Experts of a small language model.
Size: vocabulary 32768, 124M parameters.
Experts: 24 experts in each of 19 layers, 112 xIELU neurons an expert, 2 picks a token, a softmax router, a shared expert of 448 neurons.
Training: a variant of SOAP for the experts, 517M tokens, 7886 steps.
Below are experts of layer 7 (counted from 0) of a mixture-of-experts language model. Rows are named up (a neuron's input weights, with its number) and show model dimensions 0-191. Each number is 200 + 40 x the weight over its row's rms, rounded and kept within 0 to 999.
Before each expert's rows: a language model's description of what the expert responds to. This comes from a sample of Wikipedia text that the model never trained on.

# expert 20
It responds to: Final pieces of personal names and surnames, such as -ley, -ton, Smith, Lee, Barks-dale, Barb-osa, S-later.
up0,191,206,217,191,217,190,156,139,161,156,123,266,194,237,215,166,240,269,213,195,111,258,236,204,225,230,219,221,184,258,172,246,199,179,201,197,230,212,196,170,169,184,198,214,201,134,239,219,186,178,177,150,160,174,192,238,71,156,248,243,195,275,254,230,211,171,146,291,214,187,220,160,174,170,203,155,157,192,121,195,142,189,224,169,178,163,241,216,240,201,189,183,177,240,184,230,211,177,156,185,189,222,184,191,260,194,155,204,156,164,243,174,229,163,242,224,194,243,103,234,218,186,235,182,203,248,171,214,184,159,248,187,229,227,141,230,203,186,213,220,201,238,146,240,323,209,232,193,247,144,150,253,208,204,160,192,247,202,219,183,122,211,107,115,249,175,178,174,172,133,238,184,229,194,195,216,162,179,246,281,242,214,221,218,207,202,142,130,201,250,146,283

# expert 15
It responds to: Single digits and short numbers inside years, dates, times, scores and coordinates, such as 2014, 18:03:45, 13/0/29.
up0,161,218,204,170,232,202,232,201,203,170,214,206,222,180,208,265,123,217,233,199,198,202,259,193,228,223,136,211,277,169,169,166,252,216,221,253,155,162,204,190,186,149,176,252,230,227,206,127,223,187,224,250,200,176,240,215,151,241,196,153,237,261,209,234,176,201,135,109,204,185,186,212,112,231,261,219,186,186,258,257,191,227,167,165,215,182,242,233,202,189,206,233,157,227,171,195,277,236,241,176,196,249,200,172,213,230,201,201,214,152,216,220,154,223,206,226,274,242,169,210,187,174,96,212,139,113,172,191,166,196,232,230,210,222,239,256,170,237,223,143,189,225,232,164,254,188,140,215,217,180,266,215,221,194,285,225,181,235,174,238,188,241,145,290,215,245,136,242,203,262,292,213,200,209,129,192,228,162,210,244,276,223,213,211,207,216,185,213,274,116,260,211

# expert 6
It responds to: Last pieces of a word or title closing a noun phrase before punctuation, such as album, player, village, station, -ons, -ics.
up0,147,244,208,226,231,232,189,198,215,127,193,190,216,149,103,173,246,245,199,165,192,158,166,133,150,172,207,153,192,177,251,214,191,236,173,198,218,209,250,138,192,190,117,242,200,134,143,258,264,174,246,190,179,171,244,253,242,301,221,299,260,222,181,185,210,187,204,165,148,210,213,252,150,165,250,261,172,211,122,253,174,199,232,228,208,151,240,145,213,186,291,233,249,211,175,292,188,221,244,222,225,199,134,142,160,130,223,191,200,231,126,253,186,247,242,263,183,286,190,229,232,211,187,210,198,255,350,276,286,158,210,184,208,202,230,217,229,176,223,209,236,148,141,209,237,191,218,219,171,166,172,227,210,128,133,192,112,226,180,227,196,208,221,200,278,229,222,264,174,209,221,215,202,236,256,112,299,116,201,132,146,160,198,166,184,172,226,169,244,189,203,216

# expert 17
It responds to: Auxiliaries, main verbs and subject pronouns in narrative clauses, such as was, would, had, he, They, became, kept.
up0,131,218,258,224,122,153,209,183,240,196,241,262,236,184,207,152,202,178,204,142,110,226,206,205,207,194,165,251,243,153,292,209,215,246,187,197,160,206,214,212,190,175,203,229,202,145,237,205,205,156,171,268,193,173,217,243,121,182,236,195,232,156,154,263,179,203,235,218,174,137,192,163,204,233,218,126,232,205,121,127,267,159,186,204,230,234,181,202,185,213,208,200,184,202,235,258,201,224,171,159,100,177,209,194,173,178,232,266,229,255,176,237,130,140,198,228,148,156,153,190,182,178,258,140,236,177,238,170,181,232,249,203,203,202,224,221,263,195,201,260,177,214,260,172,135,312,289,161,217,163,202,288,243,212,155,193,285,142,164,161,186,168,207,269,231,217,240,217,146,191,204,208,167,233,239,171,241,155,214,131,154,288,237,190,200,177,222,207,175,255,215,130

# expert 21
It responds to: Pipe separators between cells in sports, results and election tables, plus position codes like MF, DF, GK and Win, Loss.
up0,201,213,160,195,277,309,177,214,209,174,192,191,153,256,200,125,164,227,172,284,152,234,202,163,231,178,296,210,261,254,211,129,177,239,157,222,150,155,216,80,289,220,146,238,228,157,153,296,204,190,191,225,225,170,174,180,194,172,244,256,231,162,193,201,228,150,200,173,209,237,224,108,160,235,178,176,176,173,202,172,156,213,161,144,109,115,186,190,218,230,189,242,264,218,209,259,220,233,239,125,239,244,207,169,157,279,243,224,212,190,309,221,152,174,181,161,236,217,179,267,188,181,158,232,206,242,159,210,174,195,127,236,161,173,111,144,230,228,200,235,182,159,212,191,141,219,144,207,198,135,184,96,224,261,161,239,157,216,164,188,207,165,290,204,211,94,187,200,292,172,225,228,248,178,245,178,240,203,144,216,149,225,279,238,196,200,187,209,173,269,165,189

# expert 16
It responds to: Capitalized opening pieces of foreign or unusual proper names, such as Sh, Mar, Al, Sand-berg, Ch-audhry, Hab-arta.
up0,213,185,158,258,193,152,274,228,144,160,209,117,258,167,180,221,201,170,238,205,187,194,153,194,121,215,182,153,224,128,240,187,190,233,162,213,243,196,183,251,235,205,198,237,237,81,174,229,224,236,231,292,204,186,233,260,232,154,225,265,145,193,233,182,197,169,246,136,248,170,216,264,169,233,206,224,196,195,219,200,219,223,182,157,201,144,192,228,253,181,201,218,132,169,247,291,161,183,160,236,246,172,207,200,212,188,266,176,182,158,129,245,222,170,233,239,219,268,183,158,146,235,216,192,221,235,217,231,219,187,211,194,166,231,227,192,112,213,115,173,209,220,158,211,180,146,228,226,142,138,156,192,228,254,129,197,216,206,213,145,252,180,173,233,225,209,231,202,183,280,307,241,201,208,264,230,187,117,191,149,207,215,185,157,171,225,197,105,232,200,233,201

# expert 13
It responds to: First pieces of longer lowercase words, often prefixes like dis, non, sub, pre, re, as in recuperate, decapitated, alarm.
up0,198,192,120,219,244,252,244,146,229,140,230,205,160,193,264,196,226,292,286,200,139,77,147,264,282,201,175,196,310,260,202,228,231,251,218,214,124,202,226,212,245,231,156,176,211,259,195,232,207,158,217,253,144,323,210,160,218,195,171,169,208,190,164,228,221,189,170,173,154,196,228,221,220,138,237,253,190,199,181,145,167,179,156,234,204,183,178,99,225,213,198,242,185,187,164,265,178,215,214,247,190,168,171,222,217,253,96,222,249,117,189,157,232,199,225,154,250,191,153,239,184,231,231,91,165,224,234,224,190,196,204,212,232,213,210,232,194,183,170,258,232,234,218,208,185,128,152,206,230,166,223,148,203,211,243,128,274,228,184,196,154,172,233,166,299,223,190,153,184,201,158,161,201,191,220,158,179,293,192,213,279,211,191,185,239,217,161,136,200,182,164,205

# expert 11
It responds to: Numbers, percent signs, closing brackets and quotes that end a table cell value, such as 7.3%, −28, 5:12, plus sport words like Cup, team.
up0,186,144,201,203,161,215,285,212,155,205,220,140,224,223,198,213,287,201,216,249,197,182,186,210,212,202,263,189,204,174,200,211,170,157,221,263,296,157,196,211,225,176,183,172,200,175,225,239,141,196,255,193,165,197,195,205,200,221,145,165,219,239,159,209,200,214,156,142,220,272,170,177,194,131,168,163,247,186,237,209,208,211,161,215,241,268,221,327,211,241,238,238,185,179,202,117,242,134,237,234,132,222,266,196,170,171,148,196,212,242,175,304,170,215,172,224,172,160,209,287,163,178,177,152,168,237,238,224,203,174,229,151,187,141,221,216,203,249,155,238,110,208,189,249,169,153,196,165,220,187,218,180,144,205,169,182,216,180,244,252,224,229,220,205,163,239,191,146,188,132,166,202,190,148,140,231,168,221,131,248,82,163,198,244,159,191,91,199,181,196,230,208